Experts of a small language model: 43.4M parameters, 80 SwiGLU neurons an expert.
Below are experts of layer 7 (counted from 0) of a mixture-of-experts language model. Rows are named router (the router's row for the expert), gate (a neuron's input weights, with its number), up (a neuron's input weights, with its number), down (a neuron's output weights, with its number) and show model dimensions 336-383. Each number is 500 + 25 x the weight over its row's rms, rounded and kept within 0 to 999. Numbers have three digits each.
After each expert's rows: "comes before" lists some tokens at least twice as common just after its tokens as in all text; "raises" lists some tokens whose logits its average output raises strongly, later layers aside. This comes from a sample of Wikipedia text that the model never trained on. Tokens count by the router's weight.

# expert 38
router:491461479496459520457508512534513455468508534509481492507526460510480517480503500522488506487524523503485461452482488465511475506521514449520502
gate0:536536504493460463532480551525531509441529509479491480494508517519503498465517475513519504491490479491521513502502485470537491464473513501467516
up0:491489485464466468500488463494501496559524528508488518451548518486482509559459505493504496480466471488538488478493495504516505488490504535471514
down0:480544507459493485498533520533538499523533506496476512545505472490487502474541529504499509549511524517506484486497538488487526511487458481508518
gate1:476464480535477526509570533503501477493489469477500546504513469503516529480485507511517504515480496472522517552491510535515477524513525505508493
up1:529459509525486475483463505505473503522470468541481511509491484467502506536485492523487491566447539489537492524502526506530497497471493486502482
down1:472509439548480511492478514510462478469508526546521492531461461481505528511521503499494492522503534492500497529526512508499515511547483504537476
gate2:529499475474501509511534532490490527535550521501528468514490469482495507452488523514505429506501561500508501523496481496472490480541506490496490
up2:507530506529509531497476467478490489463487520500510511521473533489494481532473489468477531517527465530538536511458518464498487495532553482527483
down2:527481485489524487520503519514540498471536504523494505504481513500518510516514454532513463487526509495467508499530500527477509522484450523532470
gate3:464500523537508550462523480497486448536535506470550501481475508512483505430538514489488523499529488514544441519501462516471516485500513480488524
up3:562514510460546509527530511497519542502484516495494531531532492422489490537510481534564522494515488462493530477492501465530531491527511487507491
down3:475535512476515435520493480501487492488507497552465495484508577550500498521454464504472497468520477476547487479496480508489495524497514476510510
gate4:491516505552496526507499471513443514514486508495477495488508521466480526500502471553506469473518527483511527483462510526522481483449492510444521
up4:497529461517490451485470515490465492457464471474468510495492489568547499516532481474516497491495536536472510506527500452510482532473528505534488
down4:494554500501493508462540468456522515488489482522530468485487504469489464536464521513489459508472511485534504509444506507484523526474485483499463
gate5:476493505508453535499521541540520483505528450517471499489482540522494489502516471519504518546515503491530532490509469495500486485527476492480528
up5:513487506490528507456469490482510499472513524507538484497506508505539513483480537478497477490442524528500483518511493502485529556473530475527513
down5:478510546501467472490515523531472535442493425474484517484494451524482508502497470506494507494479471453480507519519500507493509504489500491543513
comes before: "–", " |", ",", " |\n", ")", "."
raises: ",", " |", ")", ".", " and", ";"

# expert 32
router:527459535499442452487472508497526458487507512530521525533492475474500499482527517520499491515536501514486449489505447531509495499459488530460476
gate0:447517506515498467497516504520510488521479528464492500513476499500537499499528534490519472465483503561511540498481521459453503434516518516515449
up0:471513499496519522518518522484450455504454488490494517473504522509530475465520485488477481483543496513503534488525480487522550520520528545493486
down0:507462510483517554494430502531480507478513451505523476527497482537522488489511479502481501502514526463510464535505516496474561498474491510498510
gate1:507563500525482499522523513474497512517487464492503482501540482519521506470518515450509550466494475509499443502499483544470530468498513510486509
up1:459494527470479534489512508477504499494479507508480512494454474495510442502502449514513498498483527456494509483493530512515541500471523489501541
down1:512475499492516519449464503470481508489529511570526512557468492511489525479505511508507507498500466448489491491475486519470479504521514512518539
gate2:534484533452523485525540463477539435502512480506513505477526550491455484519510466510505480467502534522508535501485498535465507535514526515532525
up2:468478478506464537486486533503485498471509513510476502528458464520528528502492525507515519527532488486532450519536509467530497491475499486499508
down2:446525495448529515513528478534491420489499504517508513495476485519538545506509506529488495573531444490488518513517504487498507511491592532499447
gate3:494492496525488491469526486519496516483493545498546494496490473516521505477496517453478478455498567481498501502498479512451495481484484497483467
up3:453509515470481497480499480485540486512512492443488474521477474506508520474530494461480477484518479484499468506537490493524511511491503484537508
down3:543525496439476535506524526464471509536482503481515445470519489504497498497542474508444485467510503501474485508536527517480495517481548498495514
gate4:555509494502488532503508473504488456505493481491533489535502502518495500501523527494498457533526546456498497467505549493509488489506511501496483
up4:520481490486496523561517492502476489503516515504497542502497473434510487491492510475502510482453497495506520488498488524515519509512536504518474
down4:494511513494446447543493509506483480500512465529497434525454502488521527527538499495523481504497497526552510486499469502527508522497542498554486
gate5:476507518510478518476542548513531491505479479536447457490490523462512513471534449514502515513502569519496522502465483517489464496503518456504485
up5:439490499494501535506442554513557499518486500489523514491502489495509518487500510537506491500486500508490506521515473502534498499482485508498503
down5:454504487497480506513499542483490498516475488471501505526518471514533493490518516518542490500486504500500478477516488494537476539489542545494511
comes before: " of", ",", "ing", " in", "\"", " ("
raises: ",", " in", " and", " (", " on", ".\n\n"

# expert 0
router:488491477504504500493542526478494505503472524563529463501522513479505505475485473478491503491508501478472506465499524527496482520481557532518532
gate0:508494522498524538485541541484498502504512511478522502496541513525480513495462483501445499499515510505506548491513485454478498523482515520539523
up0:526527491498476516492532559455508506502492507469483496492525537527469477507443478508469518498509519521521514466566492487492521491501510531528510
down0:527542496548440529493480472545446530488527469498546511498545533506510517504504483499531497518543503506543506502478487500485469490512501504515527
gate1:505528502485513489517510502518452487544492491474507513498530478468461455499533486468543492504502515503501523525538492481487489500493548489544489
up1:518482483563512471487488471530472510504452514520504485499475536461509580459481508499485495490463493514495513529471460528510558477532512470496473
down1:480492500471532523459496503540440528493466495497483492493506492530504479492490482508510480499501502499535538490510529518498497509492610518527513
gate2:500434499479499467526476448493488494508537475496490511496504540506511467540475469504513506481497549554497459506505534499481477495532467495468516
up2:491517523514562510519539495526485449504541541504518488470508535502503514511489529479508504528563487493481458487478463489495490459483507474465485
down2:494510433535456530473472482488501498531511491550516510519520463486471481514524525460476516485496481513503488520495518506499523492506445498512519
gate3:503509462512482509464488471481535510491525513456512482523470487506510454481491500525481530444500498513477422504558488451537496485496488495523541
up3:509510517554538513530510505518489474494509497493498524482526502546472532503514519512479462525480503465499557479433484486509508533489465462552481
down3:463491504484525488488517503477522525477501446494482477475482531482500512525443501522463502498499510537551499489512455488508499465490513528509519
gate4:529541507494475487516490522478508496517471539516494484496471543515462525538456496479492533498475469470492472449513497512475519499484562496544486
up4:462513531517489459534480463495502518516520504528486516496481529515472527495485520486522491473530488510464450494494500505467529432510512514508440
down4:467486484519466557513481506492536491497517476531494506521490456506465485499515565452478538458466494473501452504510464547544494488502487512493512
gate5:488524522486467523489543492532473520481505523510544509500540520499485503509482453521504486522507495495479493504556530527463480515473520540525490
up5:514501505505456486477513516514477486487491511479548496480524524505520520525496452537505492513459524477481499473487526533474474547488569548523476
down5:516468508500489523484525529505511479496508498542495499484508519518531553494524490524457463490518498467474490444473527514506439511488504516495483
comes before: "201", "200", "202", "199", "198", "1"
raises: "1", "29", "25", "2", "26", "30"

# expert 26
router:549510465521481524518497516536509484465526502478534505532514477485481527481539494487521499536510500523511539481535507554484536460478543474483424
gate0:468486489500516498495496480481445498433526493456506536530502509494516487503507484459501506549514479531480498498517499503526516514524501489464483
up0:490488486539516503475500463495467491551491526536466495509499516492517529455500476536518478514488470485527517493485481488520473478473490538568488
down0:484532499546478508443482521509510525544527512486514518474497511476470485501528458489509483486522533553553507478509504465475475471482511477509541
gate1:512525456533490543463497512495504456462518481478504516542499508510458468453515527506492519455526491514490559501563482495508501473523510463479520
up1:483504520481501532488501496480512528503496544504501486459491481500483492508471486476547510486498474507540518495497519532468500543489475486484536
down1:517546471488536529482511503476494475519548524464488524513480478518488494496471482461546509514475502446463504475487498475513516523467479494474446
gate2:481493508512521467517459513493454474506475506507470523485504482509510537478489529491505514542490513542481467512471493491500503543496474475510512
up2:532515485501465528504569530496533542502538509486484533517523531522512498504468485514529438469454486465512531493470515496518477498499520551505492
down2:546514501494518516521551489454538471500531478494503498538493526522503514488482492493528491482484500490472500491438496502467489491481494522501508
gate3:497513476522478519462525486493450457505473479514479501521498465511455464496461500505500488514546483527520510492515486507497500485503514537560497
up3:499453524474531456503483464494517514522469494512484465482507513563491486523497490497495491554479455468486477527485536486528506555484500531488510
down3:523496514515473475464527495493461513500499526549471471517515524527493496535453464470501505543535459465480508509523493529475469513538539538520494
gate4:501528477457469499467516496525482523530462435529496467524520483514464482510481499483473457509509492533535476475518438514522542478530476514499508
up4:479509492483487546513562523500500519508497424512490470536515521486455540499514513494500489503473499539524500503496479506544528510515513502514492
down4:497503471501506517487479493501492508538528467522462469466519482512474481519478469512488487493528498472520484565480435457505504533518481499504520
gate5:473479498505538517513507503455507511529454474495530494452503500475554521527506519455467533505509486450515494498506512533533497498506525492472517
up5:513534482456522500513481513509477485503497495518489541539499518503396523459508469505521451495496487522476460546492486486469527452526494501453460
down5:507458473472525456512478533437513498485513499511528500493493491518489506466548526478492505495492519477499483519522469502469473481532466496471523
comes before: " |", "0", " |\n", "1", "2", "6"
raises: "12", "13", "26", "22", "3", "27"

# expert 34
router:528490499492475508505504508491492513515568483495518529503499517493495466494526526460518485456507530516520521491487474530479490464490487510530518
gate0:510498504495513493527481497501489478486520512488506504493479522509499493473486450530505465478507483475541498495546518490494489492523531528488492
up0:517474495544537525531516530488456472500545515506516479485491500502515484516521472515524471449500484442531535448562496481489429483524499520494503
down0:499479540516454456501510484525483497505490520515532524518548526483501508521479487477532531492521462463490501527518516536489505531506497537522501
gate1:533570500513564510505534458524503527526480534546507512460463561551509520492523496427510505502554549509511546529498499490497515502518518515499497
up1:492484528505529471446535478481515519504476521526476498505493518508474513481507499480528529477491507459511496517500526501508553485496520523455524
down1:467487494496517545518466534460507467474487441477502495525527494529472515499487478458545506499527492525511507491519533515480487517510443502496453
gate2:484524513487490486548541474512512494481549494511522489483528519456505480465514529455438504538511479513460538517515526492480478533486504480498488
up2:481509519483465467527524533526495524492527527475530511518526513504486471465488516487488492515510462491510506512486542488456501473493492472493519
down2:507472509530504439505492514487461563521514536503467471498492503531526472470506491479447481483495484504483526483531500492525508501556522515470545
gate3:464485479501496508459558552498482492476533485486538535490482473496470503507522495511468526490470469485542536558508511497483481504456545478504496
up3:458548470486485529486458498534504496496542477486502525514503518480512491457488466506508547518492437550568541546474500553472479530504519495514481
down3:488483545469502490531489497530551500515491508480493503492523535499497501459451512515446471514515548558475479480478456536491488512505488499503500
gate4:549514525506475524512509501469536492504509431509539465500481562453502488466483530479508467506524470528533498444531515494520509517520515506456496
up4:475499552510516502505521498441467483496477532480486511526543486541483532518498465547494509543508503465478492553526509500484491503519488480509512
down4:503483537496512508490520535468540512496478512490496518474499491480492464503486536544507518484505533471447494523492510519471436493473429485505474
gate5:475517473484459483520532546514496504492520475495524510456483510494519440506483515504460474443494555461540522519494490523523512527504510551481513
up5:520481501469476473486501484501454500517524492514476491500462508504491520529539485499525537505515497510517498506502544490498532517503504458497495
down5:469511474526490527519505526500532535512493456497438531522474500504545489516509548506523468503526516496465457491492481500508537545482468473517462
comes before: ",", "\n", " (", " and", ".\n\n", "'s"
raises: ",", " and", " (", " |", "\n", "\n\n"

# expert 22
router:529491499522477497515468500474517477475499513480517540518474484486531490473463507527519436504478516504491488525469495478527517460491530510545487
gate0:505528509497462507496500509513491471482536501505493502516449454492523489459522503472523525470502511484507507504485463458478489481515567509542522
up0:540518523520524481502450444520486582490484487502527498464557516481529507522500510537485484507472493515476519467489519510436505487482456454511512
down0:499532542464477524496501486532462487510495576484492517437490523488538479500493510511501462523496496505497519496471507518514487505513528503514506
gate1:506577500497512519514476531510509527506483466496566532493494497438482514480527516472538499466476530522462493508502538516512466499488534508519474
up1:490545500482464527473533509518482504495516502522526482475518504502481486476533527484533487514481565512483506563467446522455483511457478480531544
down1:462493532486481484472527513486522473506512490493502449515485519523489527471486532532504501486481498509538518540472531462487510487503528524477475
gate2:494518493484484520483481517547493476506502493458520498477517523495495458482495530458481501485489503461472470470473520471515524454426505516461524
up2:521507512496514487498476511519489518520489527498499497520486529475520512490551490515495472507515496508524544464528497506515487501522456491510440
down2:468492495486526508493505504489516513508517476498565468530476465493490532533507541532500472534549484529513482514516551538560523459505512480491520
gate3:499540498505518476502525468441546524486553455551503499507529512472537489502498525503512476564525473501456498504477496496506496521548497515525505
up3:499498537493497553504522482458502477460519463516514451494502469478484494488537511508500489535510525440453568507520476469480444465497531526521484
down3:508489493530520500448510476542496509535518528498489500523461478502483473549517483521511485488510486478502495516471502532467495515500500508456527
gate4:526495476529501537543499518519514505515470518480462516478475473523470547465516502483467518482469467492503433496484467461497496449498507460508447
up4:499524511531465477435476524544468503491538517504489468507536506507498543516498477521480497522524468506536452481496431508498507444494519497482469
down4:476514487520527476568483513511492423532497465475480491498473483470512459499535516460493522517510510521475483497478510492520521496505521481491545
gate5:536476478495470507496498508477523467502444510506495503490512499502500484488480516476480523483533496507522517453509520508545498482531503477482533
up5:493500501517506506495524466547477477530522462493507483526514475493485504451520497521529516497458537486456510502470489473509502500492519511552526
down5:539521465521556480502470537506512482522476447592484480486529500494463489482496523470499429465490461512494507515514534490524503513449474544497503
comes before: " |", "==\n", " |\n", ":", "==\n\n", " ==\n"
raises: " and", " |", "hen", ".\n\n", ".", ","

# expert 19
router:488447467532536430487498487510498476484487492481501470514522481488501512427483505517517497518502473534523528495487510511510506441487490508446485
gate0:526468505484498503499496521473492495487503524515522495518513504505472528477516527491495484456517525477475494493553484490442515482478515484477483
up0:553512527510489502551550488494502508523506498448449534499473492513486481479460529532492492533464519535524550522470510469522456471534476496528470
down0:498489516470501492469490495501470511518513506530522518474557479536525497490533506535524506502462459526484475476516503522450486498503508481466486
gate1:499504487507525495542525525494477503519519511498494517513448507497467518499479496534462503482520462523501482472474512520483497506495437483498557
up1:487500492476483449508495510510515538505506474508493499492516472531463477481473495484518504479462494460506478508489486503502590483483489482508502
down1:495535480526492467503509485485447503471543492553528486521511515562510498510531471484479449483454494487487503543531554518501485518492479474518493
gate2:490506512493472494484507517488483505487528531513484533480491475504503504487473527511479478512495490491514531527510526502507529504545487467518543
up2:501498486477476476505515547465466466484508519491523479472510471479500467454518510529450512518508531540494551506503502514517511496493479483473515
down2:489449498496532512460519480497494456493505489503463477492489515470509521511489506527488470514509481503553483560511512461502466515486488509406495
gate3:528493546474445487487519500509465519506448540492514518537527503501479500530501489510491492472524516544519445530513482499479442525499488460533486
up3:512518436545506494496533546525512498506556510540486514509509502518498526488515493525484484479501539451459552433529500504531539503553505499531509
down3:520506510500489526516502527469498527487509496541486490503497474469477501466486445524482507497516491499509556463478506493435532510493509514495520
gate4:474464509435514515479484495507466508514569493509517505505519509473522489468486469482535464533493586530469530504482510519505496498515521493536459
up4:524478482526509532532516499503485461543490474477494529526504465500487528470496509478459527510492513500518512538500526500533526545545473511513507
down4:495497543486551473503502491507513512510486512470501497503518467528475522464496537524485509471502528482513512486479518504485561503506467508516461
gate5:426482524537527525481473498491476525504496502499515528477483451521504506438506517504482550531521486491512505499513537510536514502513526510493496
up5:558517488464487460517492533492542490499525493491492483541515566490502450533517491487520465472508502505474511508510443490498503500463462496486520
down5:462465519514461532500487460495490510464458543488473496507496505479470509487496514507482510462484502478538499502474512507506535472476487523511510
comes before: "-", "|", "==", " The", "The", "==="
raises: "A", "S", "B", "F", "The", "M"

# expert 11
router:463467520520480462479468553485446470489494499496503519547533503525487519529479459492478473482484461522452502507512466557522458519469514483506497
gate0:510504469476507518518492504520500490511482530457519486484515493485476525492542521498510507502528514539510540497567464530507552530458511507506554
up0:429514499452503506502489506496550516498479484522478518481495496490550521515554469553527487511535493513478464477535508463500529544534511516523521
down0:512514504495465509528482439493514505530459469476471471527475511460498464533477515438479512477523489463457478494513515481504495459465513473526491
gate1:434505467475506491522523495502526529480527528490499558492524491511487503489480502491530515503520479468516501497488554513482479501519513479530459
up1:433514514516518516461497514532521482502439502465485544510490488520504514486535493491463495488477490511530478504471526483514542510481505499505464
down1:463484473520501505464511462530502464550447516500497519497486517475506519503509502472511488506501545527487500519520534529492523493511527534499442
gate2:485489521486489550487504474485442500502489518464502487516536484489480512533540483488496507486456504447557526484496507531528451482494496471477478
up2:562492499489469472534479525481507541494587522503480495548518511482521483503563497494507494477515498507484473517467487513530482528491446510478504
down2:501487475521483455513513481531478520487512467518503493503514552509517548500524501532482534496500499492499484498501503475525499516495507481494527
gate3:500467469461478498479487517476533446487512505514534472509509479534493498542495508510525473505477492500538523512504475455511519533502540513479540
up3:516488501486501473504485488489504498540566536512539511488501493551514487489516516494474528517520500492486472520490489516516508526566521473468529
down3:538493458497499529500474486479473553471502485512512484501485484504443540492536557510546496502505523499498452495483517516490502504472459539487528
gate4:537517485499520480527461505514506514487482521511495498519546498478438508527473490481527492528497495502508535505500520501468471533440543477515489
up4:495522509511481477518498454439480477533463452543513520526467538473540540451526491481512500485480598490494532523527530448542484519526514508555500
down4:481502496486513502506442500466531531498488497515518493519517471517502502460496486499507490486512548497487476495516467474476515514491473473525487
gate5:492496481509520492510534493493458487472487501500449512485521527505485498503523530521519501515484512522521462487500523527463510463493547537529499
up5:479517451519506490522535465525472486511451476499512499489511512465525514540496507520502506518485525514484487496483547448473487488505543495503544
down5:507491519533553539532507494488522509500520545483529465576514502502522538471461514473489532514494528521454503487528521513444511525461512507464478
comes before: "ed", "ing", "ation", "ated", "ate", "ations"
raises: "ing", "p", "a", " the", "i", " in"

# expert 29
router:496535458476511501491509493494501459536483531551496498483532492540485482509526492498521541478509507535483503494524508517451520493463501471504512
gate0:495463471519518466475489503496534480507517474494520496537536515492486537481493483433476524496506470487505500518497467480494477502533535549480532
up0:526522535481459478515504457468485490494496502475548505504494512495501499518487482569516479551492479492491496473479512481523465524487481489488448
down0:484456554494515503549495469476503508485491465552498463516515511503515509487477469528479480500509487521475498453506487522534466514510499484526456
gate1:497515493497509490507500508490496511484507512495550563500505489525498493495548459525500519507517484514479537512484472481435487469497501538492525
up1:505524473480446458526497518523536474479497501495495536454490507475438544487538520480542477513487486504482488529501515533492487477504495510483495
down1:468450535495498471499516536479484525498508516527489505472496479499503534519469490539487450509493525459561489490528471489494515509505473483507526
gate2:512498484490502489511502466507498546551497536510510516501459553474512491504508499517511495499465522523475485474485533475450537514469529543460503
up2:488496490508540502466497486482503491550531499494490488455482511537521516558484519453514461521509491507501471496479484448479485533527500439501537
down2:484532483520483492454549499551488497495483472472526510500462500487494488532491559559515501470516525472499508502501483514453507528489491526511494
gate3:506566514509542527488521500488493497532433521502503529462536510534464495493500489500533499466488506502514482541551514487479497456488471515547509
up3:533482560528435437501495484525497577496503506461456504492495509483490508503468485531509495522474495494510523436460547475485496510493479520506530
down3:509544527523490495465492473556510529514457472507462474500512505520474500458455496527490455491485522508486463500514525488467548505464461541522507
gate4:499503475522487460493518480507519472462463485536538509512508530543493560473502496473481496521504499520515469515515516554485543510500528482485501
up4:492474499522490510480519506516507501491482549486544523468513515482487532506492460472481484499494502495544463507513500477543506502481513514513490
down4:497469513497497528472522484503546508486478481493504516508513507504440475477459534552479471513484522491540468482498535518538496477479472507504465
gate5:525494475471513501487501547530501481482462502490474475500543482487485486529497501508478502531510470494506511465532483481516526521507508503470487
up5:492497494504534523497512476549494486532521495522492516508484481501544456494509532470493469476488497503476528500508499532508510533473500539463493
down5:449478490467503498507482485475491478488493529521576527476486497478501536500467482490532470494490535520571509535477509487458513448496534495531511
comes before: " |", " (", ",", "\n", "'s", ";"
raises: ",", " and", " of", " (", " |", " from"

# expert 4
router:533504523517521546506465527463521498480508521429501500484519488532525512528529484497489491519472519472458503493486454534515464506517529477574484
gate0:525469504551496505552450466482514539491488492503492469488506469494539452537534487524469503485466535507479523479446493479538469493489503511506492
up0:491513507460505519428537515531432468486509511490516500541468505504485519494478509471516535475519447506458494507527508461479485468519471503526511
down0:510462470491515472487516472445493502514505477582502481505531520508471552479495477516513492476483468459506496509521564479482484529499486493518463
gate1:507524487493488513466511513507512461447545500500505524450492536515471505506547529516499497494455515488539515493509463493517479533470498528534512
up1:534536530489497523539498487496540472462510510516513482474468540524465526526490451433522491482462504531542488515468533494546529486471513490475488
down1:508537535520513486526506487500469501483512503507488475505472461499467491482529457545443487477519507508496471493500509507549520520478482495518497
gate2:482453502512479552524510512446513460519534508493498495456474549484506486476500486498486491513502537543511525478502475479521531506499560528471482
up2:518508488509480489481498461467491495483500471521517513465483459518511458490466548460525525494523496516496450485482486489496514503462491512528479
down2:491493516494491516534494491524528543562508485468513515470487477471510498528458514538521512535498496500539471505523534506534530471517548502478513
gate3:461498509495475498528530502505488542527508496515504518493498486506486473519552470509493533469496478495510524491495514457521481499537512523519521
up3:463487450493477486482478521526537553520534494522505503514512511471514516503519501537509530475494460515483514514495512464505438453514512531518509
down3:483429505519527491502509511476474516504461462495520515534510509496527542506449516449486511487472509548454520553488500537487503516470569467499506
gate4:506492495530560516492518471488492519501445503548494484476561473483506467503527501493525539524507491494473498516493487512481526496492519522531527
up4:508528551486527488455506507482510483489492508511466523462503546504546527486472500563503469482484524517527492488515464492502504549500519481503517
down4:551543506510529487515513481526515492502503501520491521479510469475473506478462514505489472506539500509515473460503481461503548504497455546523494
gate5:497531561470528513487528524513453516472544493500518497504496523514456527500528531504508494518484505465533533496512506507579513486494493449483506
up5:506530507445470465524503565498502500471482510440491514499463475501530531532491506511451471478471457486492484525521491497506505474498500499547507
down5:505466504501464468499485485546505492483502490459496501490493469498460530507497512486474427525508504484490510534490478488506498507495568548491483
comes before: "\n", ":", ";", "-", ")\n", " /"
raises: ",", " ", " (", "0", " and", "as"

# expert 28
router:514506441515490489537479505461469508501535477483499578509493467546508507512502561528495504539513507502511500545483509536501503485540460551467473
gate0:479482484492472548534508498451530487516503462515542493528517470478491465453510515510498521529544506474494543523485484501531498453471545485508515
up0:483533505493489527498515469463484483509485475498523521469513464489529499504500487492473508521532542501483531489518509481519514450470532505487482
down0:514446530480485498499526539580500476481472512476470506484510505494503532512519506505496497510532515489481475489493549572507505545530488486548493
gate1:518501486543520456452526519483459499522518484523498541454522521500518510501524530518538501523516496524509520486532442539497502480514521512497559
up1:524481473518504523542477520519478467502507532450492484502527439524525493544482480543499510511551550526499501508458490504495485490493523547520532
down1:528511538507485512507493540496482472481470469490489573483495494536514476463536467464512535514505480504495491475510492537513492524526505537509498
gate2:468530490495531476478531488498529452528506476437523501527516531444485514516506507529546498527513505491546467524485462503509474536501544498465513
up2:485456529490533535521518513493457491432449515476513493515527467471509523480498542487478482521475492522483517482464471506545512509478540507503523
down2:477486500475502486478456496451473498520502530469504499461533517518474481447504536470487488498516520472538487526510515513490469493482400490513475
gate3:460490524470504501468480541488453508440461526471511472560531500496502442508496528506484513509491520486506509487518504510451511471496498472458516
up3:481551477481501496501488557515474497459483491516497470537531465486539496493494515474497514422495503518539527423507525523447515465490502504437489
down3:464486472511495519509553473546530504477504473473474489467495506530458529487456509520506496480509479509514518487461496509479471491517378469492514
gate4:495546569524520458515527513495540513465462443549481539480516460498556503452534487515475493488500492503510506498527509516515482484465534483516544
up4:481532462479503413512532476514513531524495524483490516527507544498487483494479478508484476476520488516475489518513518485490484515489507513493555
down4:513465518444519481475518506562521528486480490463522516498538495496484501470495535528492546505518462531511480464486504495518488506471462460511463
gate5:492569483509488499451476531517494553459504526533518485507545509471509493514505459514513497451514480490483485499486510516462536498500497484505503
up5:460509481509498495465530500502508521523480490442488448504558515470512530466542479509510539519522508518556472508447536505495555485519476490494469
down5:524508516485544492435474476474469535504528529490463486518471518513507528461537565473528482513490467511481511456527498540527493517476464489505574
comes before: " of", " was", " is", ",", ".", "'s"
raises: ",", " was", " is", " in", " as"

# expert 30
router:468524468495470508455503488479507494499494484503481522485551479506485524457502519503493533523515501493545466529452528468473517508463534469495507
gate0:513496493516525433509469473508496503517488528493479452452538521513494529477518481447501507531545530493553534507476514495523508471518509488504505
up0:500521473496535480503498498494515485510490444469469500519472496450514489534510508531491535496487463484557491470495515489505546431440524538496475
down0:454480487534491540488504511483466487446499498488537518533493499496511475480462531444484480475502461519503494485487477524501509482536500454510516
gate1:500522513502532517468449469487484465553528506521511529475457528472471513435509453481508507562520516519485469522521516544476496498486537509472484
up1:547475488485497470565497512520524522491460503524529519549509490510529537535487534509495540515459469465498503508505437473500462536525478493511500
down1:522532485504469481548490474556471482513504463485463463497514507512500503471487466438523490448511498472483499512500501557512476490547507539469482
gate2:481498528524525517480505442475473495523487517490502517466538550504495512525461519517495504499508490524469486484543505492498523486495501495428493
up2:530505501518491483481474509489515509519519453473528452522488509461493502502496473483469480520508493500532474506494502509475533491502498477515509
down2:523548492500470454511452495473532507508514509478519504498476462494518492510483500509497482516520515537510504525558484563483472508489491545478532
gate3:494527466518504489506545478477492501501490502481525496485489479518495462449507542506501484509483532503553487511495490509452466533487516467490520
up3:474522504526509533475534467480503503525516512475527496494530440509516470472504514464538506537535509495563507486482513514477494540456543458462544
down3:526501526503498503505531484489519454521500474487474523499485502520494506499480515456504465474509508462475506508499490525474489547505464528491484
gate4:509526451514492477471476503535508510527463487534497508479482483488506532519457464520538471526472501519531509507461502533508511509447556521480533
up4:491496490481475499513440530498509475493475474497495495531531475478538500537514546551454468509483531480500534534446530519484474454502508500460526
down4:529501488478479458507504529481546492497494515506530504475481499522497488501435476494503485417483495476506468535525485503487473501533493516459488
gate5:496469496530495477482538528437487490504464501510485503457520495502505470478522505525486494491533501514520505457474457490515501496496512493526501
up5:496476517526454484473518544472448487488470517527477500466537492501494487468509524531493463494506507454488498482482473473501475493466492498503543
down5:525495507526486516479464488480488474451494498521493543471547529492473497454518486483498482490459482511483553520507505484478525509515511519485543
comes before: " |", " ", ".", ")", "00", " \""
raises: " ", " |", ".", "al", ",", "at"